{
  "init_std_router": 0.0157,
  "head_dim": 64,
  "init_std_o": 0.0,
  "warmup_steps": 414,
  "schedule": "wsd",
  "decay_fraction": 1.0
}
Below are experts of layer 9 (counted from 0) of a mixture-of-experts language model. Rows are named router (the router's row for the expert), up (a neuron's input weights, with its number) and show model dimensions 0-159. Each number is 500 + 40 x the weight over its row's rms, rounded and kept within 0 to 999. Numbers have three digits each.
After each expert's rows: "comes after" lists some tokens at least twice as common just before its tokens as in all text. This comes from a sample of Wikipedia text that the model never trained on. Tokens count by the router's weight.

# expert 45
router:511441561463540525458489489498503469500567526576460487484559544551496519450540535457457446534520511472453526490464472480470553410526495494478483514573445504551503506524471483515454468526424472434544569405470545464503499454488511545484508490513487467531493461467483531599548545510533503482506400591474535448507484475503496493500531521510512466542532589480524516532503580491446508498462498495510522548503438571469549518461485525477506475523501507469475417507571403515558499574483400
up0:495567469553565568465467514480494434537509596537484537570545542503492495442534556519449456513470485438488473537508499451530567562462543437500529558495492491518490475521544476486516504521368531556502609433451507483542474462506552526555534507511541488551521448507522510441463503515500386525544451472491555512525526490467447560506455525527446507522480516480563468467509529521552495493497510522491495515508499480492534585515552515527481454552534557561533451545449458505556532555490448
up1:539495446559500546406463530457469490561514494547446480478483555541457485452469549472459523485445530456438454582503494511446527460561442457496464485513495437512508530462547516479492419578520526482507550465554545465510556462521572431520522432499419535507510506495536558498547484454438484441488527481537491512527549540448540483539562475549504525545519549538530525431453572476493511468500546494437515538573529532427507507456513521477545513472471435545472470501550446465449511438502462
comes after: "-", "|", "″", "°", " •", " Preceded"

# expert 31
router:541460543507498536478453496400463528481503564524451446454498520494548485490554531485508503449481458438498481527460470501505559464480479547467540493566454545444485483541504457510588565450445508523516562434482544473507499511540492482561523511478528458511426511501525525502526552505515434444474408571424516458462458536482497468517520533478462480484453523515532603469482537526520614516454514562497516501416459555510573542478573502501554441559486532435501460519523486517518484533485436
up0:537504480488506479533467541466560511421491505512484520550493415448492452544537489479472504469446530472490507459443514520515470477497503466517567606403498451410506534556521505490533475527507500515533497515508506528461514511457432544554492521507515510518560472503579438466558489460424499528511522565552386452447590451531508517488458491468503448467512461518569481488517525513571536560489511506403531556473477450556474466504465582482466460565528455504456478523525507490555454563476472
up1:528514541399475497558552539417532504476481514528448491520535486536472511428554514516471540530534528516489501546523489496467466540507518502474508440492482507481447468493479405479548570534493465445506576498486497464486553473473483454471621525528537431530496493489555552454520570534574522466546489541445465487454455508523452529477493431546584533464412405472494457494457456526579473481498483537473515536372558487478476470510474508453532431526535509469502526522472517502472496502502528
comes after: "-", "==", " |", "|", "===", "P"

# expert 35
router:573453560478480563454490547458484537494503474486464327531557517518525489518544554449486508478485496501530502525499470498496525511530501533467462449522445545527478463490527502486566498495476544425524481405498560507489524496487483446565586468496468435446488478490513489535433600549503417523524451505500481508519516497529505490484557518503536401499472582495531449548530476471494563528480533541473528528494462574537534476557436528539494496518476536557428503462470480539563464536475472
up0:581433494542483484531508582537522478412489524484449519517513478517539513434514477481436521466534510506461512481479489482444493509572409444512597562461471594474470506540514584523515499480493541506456500531558482453422438488525497548532473489430490501487513511506513497481545475520503489473487516456479528519483406469500421521499518545432503441481485632414483543539517502424475485518457442496488506533535525584510541504496495510548465459471554482474533555515463519550467568479481535
up1:506491509541434536511506487491499495603533473501461457563463504503501502513444520500508471425544511590586511551465411569564498534578442479440552474571469464518462536504499575455454547499521556500553480432524505523482489495571452489506504547540525510471518542490497516475489547471452433534472531519400456497574456520481483518480447514523529439580544483552470452525530491548535544481536515480479474479517474529429504461453453430533555513431482556510541481484464505481498568456498507
comes after: " ", ";", " the", " a", "s", " he"

# expert 19
router:555449513502540483465434534460450570514556506461443443501520497519503499511568532424527516455454508503530474483489547441442482550525461520416495411565524537465479441479516459494532466536478519480539489464470578492557507492534463494550548483596489472453472534466477551544488517579454486465522469503477511499479443559491516544479545528458560513487480450474538537510556571509543567517495565511470435498446453547460536470503566481532510445585435516530443446542548512494529427493466506
up0:415544488470551519477431511440504423512541504505446487508447501560570486564497539546451550493527489466538482476495574475507503500525484434462490476512477470431589469538496521426471481533542474523494454501511504485526544479513558459512569454490416473485564560456486489510485476538443495523554505478563488489503496574445522491465489436540521496517567510492496554434499584552543535482525550506535452461440448584469535492489441434458458466493518491495447474556545535512597552468521477
up1:518503532477511509523465482566544504533518543499482505485511494484476463526553454521478496518442485490521512468449484474407474523487549475524544461528513574536494425532487514466529435558536431469472544540514557462487498466578471495466522521548544471522571466538531545495477516466525496536558480439429479562503523446460496463511539534462492437517508466424555448391502516483521575459587550629456433510471494574428478458567547488496480493523460497495536482497451459535551487477447462
comes after: " \"", ".", ",", " to", " that", " and"

# expert 27
router:563471525505510485477470467460437507484481485459457402542637507497528501505517513466438487527476536457531570519482544471474526511468441578459537536549493495516483490527514419559600483498499552484524526459500526453507505481540506536542494474529466510489513577420588550499503608490479447553463441514511474480462498557453452511503491538554519477518454507460550494507457522541420517457452589536479535519480490520511506500538524509499496464528516512450455469421523505502517468470394439
up0:527496523523471519470479539455451489516504447456520515503491474434582482450551494530510517496436487501486574557557482497505465555504463532518527510467540535456546463577515499573565471534550487472532476510441516525494527495517483493508580442530392443428528495446486582476509459499457551548470565485502531448466543532466433507551471457475511535511466397489477440479477469573511503452545569509503516514492558532491511456475498414510559550558561460493448420525523561512466507536554482
up1:525504442502545516549503463476456535493436454486493554502594490461523534472446535509417521544486485550476491507489473450488457439400497539535499426472518502501520480557501435478511523538514540548571523532543465529492506454547458550498571546563456498515442559497502550471500516469508437519535435505486499433517492516499563550439504510504578495436453479513559477438499487511514540499399573497514486416544494534537498544543517503458414486446496493564466540539469534522452524469417530
comes after: " ", "0", "3", "4", "5", "1"

# expert 33
router:527522516518595538484511529469440531495585478477535515568530503498539512454573519423461468417506500516474479471483499547471558484570504488359485453541501549513497492498459435495518521500459538443534550421497513506461514452524461519533462485503478425465516502549523519576583542558514486534483500497465534519511436497485491486444501530496500456488501520575547467501523497454521603464463512507442535535402442545525556483516483460490504519501530528476503475437474474578451418512445507
up0:475533580584549519476529505402432535461472495521502453519565575558438505512535561475504534496435540538529480467465508535498527491541520490524539502560464463486522566473464542504545490504493563460503493589503526545444432576519532514482490544435467565533474558520446469462470442468536503528557554493490539435467460441520463555495498497534525491494456494424509497409502479548467501486483494472481509458532454531424534486448446553516472490454442515533476510513552443564526453572511507
up1:463507526428549526437495504548510471473513520542503552500533491497501461509529480508451524559552463539527466443464542535503561445522529547461535464593487522491528470462427484476482426496517527505567581529543518499439497495484504512516430528495500490456538486535492535483543583480519465563573477519516570469476529524459535517491490557473454456527438462408452524520471456543472485433465529499507524496431431563452581511541497487535463547531421504464516462472539486607485430492419493
comes after: " ", "1", "9", "0", " (", "2"

# expert 0
router:576509556511527515419549509474394580497520491499500418554489516502633456533513560421505485489411522478478470476491567508479515431522500497468454497532480608496506468513507474510510543514485543440529486410453514489499502467480482427502500543504497454545527481492549576526464517540442493523457435511492481474489489519440501467469538506462523495513555532535540550460554497495475535560442591513457505495512493518434578484481513523520433471516439582491480509484533440485462486472487497
up0:534420469469521540513514475507492472506482516561483586417520508534487521498509468466465495478485440495554524423511548500530521557456510557429467482458543460514417525527504446483419520443522538472566537539480453510463420510447504591519490468517480496555466487450469445526494430485559558494538500525551465522538506525569472542552448509429456487518454558448485476412514460561545530527511528504524530503516426483533492528475451480558480500558464432491422493542447483550518469562507525
up1:506531518526522517488429550479471505484522519497488436491508511551464474447450482479529520527479499551513454524499544524530482533508494478468440536492554521387573528569478488455530569434505543483502469544581535452478591472515549527531550453489531549482524476524483518525549456491508501560526634541461466530460465475516536421547442493516513551498456469489467545451451573435457528547534522497462500544441507567447517482561592529445524454502460509505553446516519499443490516498562473
comes after: ".", ")", " |", "==", "===", " =="

# expert 3
router:526515550451569498534509471425476530517532484478478430545501485516620532515487507452434521475495489468515527538492544507426525524486478524469490487569545520496527406537489464522512533510486519464551510452428576488506556474503464587520564478532470490499494468489530527607472526554448399501500474506472437472516480475407470507516523544482478439460510459500549491510555501514486502488481541521505498553469410520523552463542516453506468416571497535540529424498513500582458442549516450
up0:526513487443512449486569464476466516479461528520513579525485545570587488407519520524547577561484542470496483539482513495568486519433465507574533521493498569496548500464465471527513454511501538503508519495440505499452496540496487494511487476473543487475549563582551458495530491479458515441396464427519490436562523487471409503481552534495381545511518514462483495503535589475474535473458561487517586517498463482517429461449500518445503458531478494512489453493511550501479423549487452
up1:532484460472479424540492501433500507508464495480497419485509441456556462488477495552486465452492499491523533453441503529538529518467472534479505579561461492482467552537527419451495472556454548480511454522481582438461517506504467465471541530549463551475578440527444500523513436506514438411498512564508486436467464496494552485541537466505565535585408466511453450549573542497529476400510535545544447481469460523494515503540498543520531425541450465477552483474521562479466467505499481
comes after: " |", " K", " S", " J", " by", ":"

# expert 32
router:546531546587560545481464477423429548478551529509455451544501511558532474485571521477534497537473438516514530476441504513495442513498476514478481504520455480436498432522449399475449523526403543450545499437502567495521501492508432494494511496541456486469535492454486589511511501586492463422464462536493560514474470516456445497458487547544521500526531501502537475483589554510469525549549523485466525506499480512402536509544573497525510449500505520509522449505518403498483417534446531
up0:574491518528502469480447526484472509456467481415480543496460514442516484437492525553550505539535542517437464532535453530498487516563451552485439550583597487448542464462460525520472519549466581489465495537427499500551557537508502435474485534473439477458511549500552491513519544464549522455472442534469463426555562475495510482408487495490531419509462487541423467454489493508532456551500526473499564466505526544561460552470537436468449551483506467548469542465487522564522560516530497
up1:588453534506488465522471488475460516552499483443522426482514472564533466515474472527545461595521450551471574465514526502503523491537537486497536550496548476506439493551477542534528516495548586426459518512422516428558587484468499459555487484475464522457458491577476541451472502405448466530496547555496475468491519519581492453492446571502528494509515474606496528411533511495513507524477576518485455472452546444511540566457482484520531483462532470530521515557533520537500549452519504
comes after: " (", "-", "(", "=="

# expert 24
router:518441534417644539511498587462479557530543517541508378517531435593497486542481501480506486414454479512505541458533497554495569489502508490462466445530508539476492509437480480539478499523469556465480502367463512467460514491552530506552520453540503499535487487475543535474507598529474505504497440547508504491463509567415504489471530448505465434475518498530525522490504589511497507515490513531482510494458486592475574505535481539478497445508547546462511489461523499530485522462497472
up0:550528437524472477499520538497442493480514496509507570471539479554451574476556485514498507449476545481548539418540553490448447459523512491452477525452555543474513514531491554477418496478468539458572524512536552463452595517531510493474438492510491572555558481515508537506455483488454472437520477481522480562450514554536505545447518571411458529542491517476522617528486592486481491450554533514504483417441552524481552521520500503534509470439579473514528549496458448493471452472521506
up1:459479521551444498476466490478540504483585515539501528490553496471533489451482536448480499551464444612463596475439597430514478555493483535573531455604554510458479475563496479525542454501506492512464481506480488500494435485493543521482510490519430536441506463494453448468477460460488523549467538478530522438434514486546557516576556464529466450514496476484449490549454478475422454440570442468540482544519498443501504502538526492446459521443456554475507469500524504444499476488558441
comes after: "\n", " |", "°", " /", "|---|---|---|---|", "|---|---|---|"

# expert 47
router:562422526445571508452477591433434530517573472491471450521524477489575565543538565408495506454487449467537524468496499469522478505534528529439485415551467499505483402567517483507505577477517544430563528458509491495545499506477454489518515490493482498477533506488540540564513529542490504458542521487489519480462438504548492537543554497502533415526508523555546548479478525450446493479478530522481490464401451531502553476560556468554411448476502540528511440493518446508520469522473515
up0:550540498512465414533461526453553486502519461469537472547462561530515546508522509535466503562409575519491481516533541497427503565493440458482451521473528465503499476526545539479490559511482535431446544513535528572445502528586483547534531499520396450474494512479509580538527492477474524459448472467549446445515512520518462527480531581477504424468483562520457487520535488542472497418520552491480442494470423612464478482522525515508436508438496445530552484527517571542507523492492475
up1:487487484529533581530437532486462527510534509482471548486513532504469578470574489498559485505506410532499493513505443474515436469482434536480543482558449511567469495532488522528461461429469511502546558542491524487552510511464497539518473448513562515521538442494470530562467463478478511521541459495493544568478403535537532448482580445455570446552475553520476564475478533506519527488442526580469564410467554550486519536443450481567498457488516462466416536466468549474495518536429509
comes after: " (", "-", " \"", ",", ":", " of"

# expert 38
router:548462523434571527472499535471435570444522461466492435568491474585504508514513546451500516495463484520513543542479542514481524457519482567470457510537504484547526443515546435511513514434415539493535497459483543440498581498512535508567545481534468510481513497456517573571504514571429461463473485501534548487449530507488474502441521633518483435463474456484577555493560495473459521556492538513445473503458502512481525503576508469531456448473512498518458439452508452571474459496549460
up0:485441474484469441453453531553498580494608427435425529456508476467523478536514543504521516478523489566538509486491541504587492553439452512442450512498545493573526525486541493525492488552530500476487583490514505492472514525488439514493489526516502534454533554523484510493518555468452479546470446598535525486464521574496509436494485525477438500548452497593454570475469447481371509518516495499519515528489529489403508509498495517461524520436504541458462458488533426458516552498464436
up1:497454473459522454525477497471480511496466536526516425586518504508532520447459520518533470496543513519512507493493376476485559487561445540455434539536433551504413598487490534540463566487538488504489530505544461517440485505535539504450426500512513464554542424467445524502546495481457587475546510472491549454453461491426480519430536518490453459507507538510514516503507515487452459463446447617519490527430546547468517526496488524562484462480557489512531504523483556416503533529489426
comes after: " the", " |", " of", ",", ":", "-"

# expert 46
router:493498545473564490476446571445469553518584528457483449614548448530546489512507499396493481504438472466472484497512506499477499529480499554462468487569554527472507480469517476522475486531477520487475501438491554509445508443544453466575532433543434486449542537525508561521532531522471489455483505475525512459488494573456500492511442547588540425449555530590537513501469531516506519562463606479380484501498469546466497517502467449481514486511540506535509539498515518507525512457417519
up0:499603449552524500564437595488467451488476486419505449503503471455516490460408493493450511530444533523439459466470521436482527501506574497495532543443442539472535486531410511478466457581504531486438473469516440473504554520480501539459539453510444434517509512553540479433505455537526515544441461460486476495542479523555566513501468456472537478475485459507530475473513488555565515490506537516426484476490530529442431611470500521504477550471552553447464543485456480527517537543487516
up1:438446495543512458536570458456454453595550519440539498543468568502552513424454549457532440526437528489521528563515525534463414481461437547509467555545483531450517480558544518531440482567432507498508527543472541460473458497503528535557531543538457510535542443471498548506528455537430463534556512491556485474485480524430529499455538485434554472543503459514450544476547453538529538528481571459522466499524515536497424506534552466524544518538521505502535450530503497562455515470439522
comes after: " |", "|", ";", " in", ":", " /"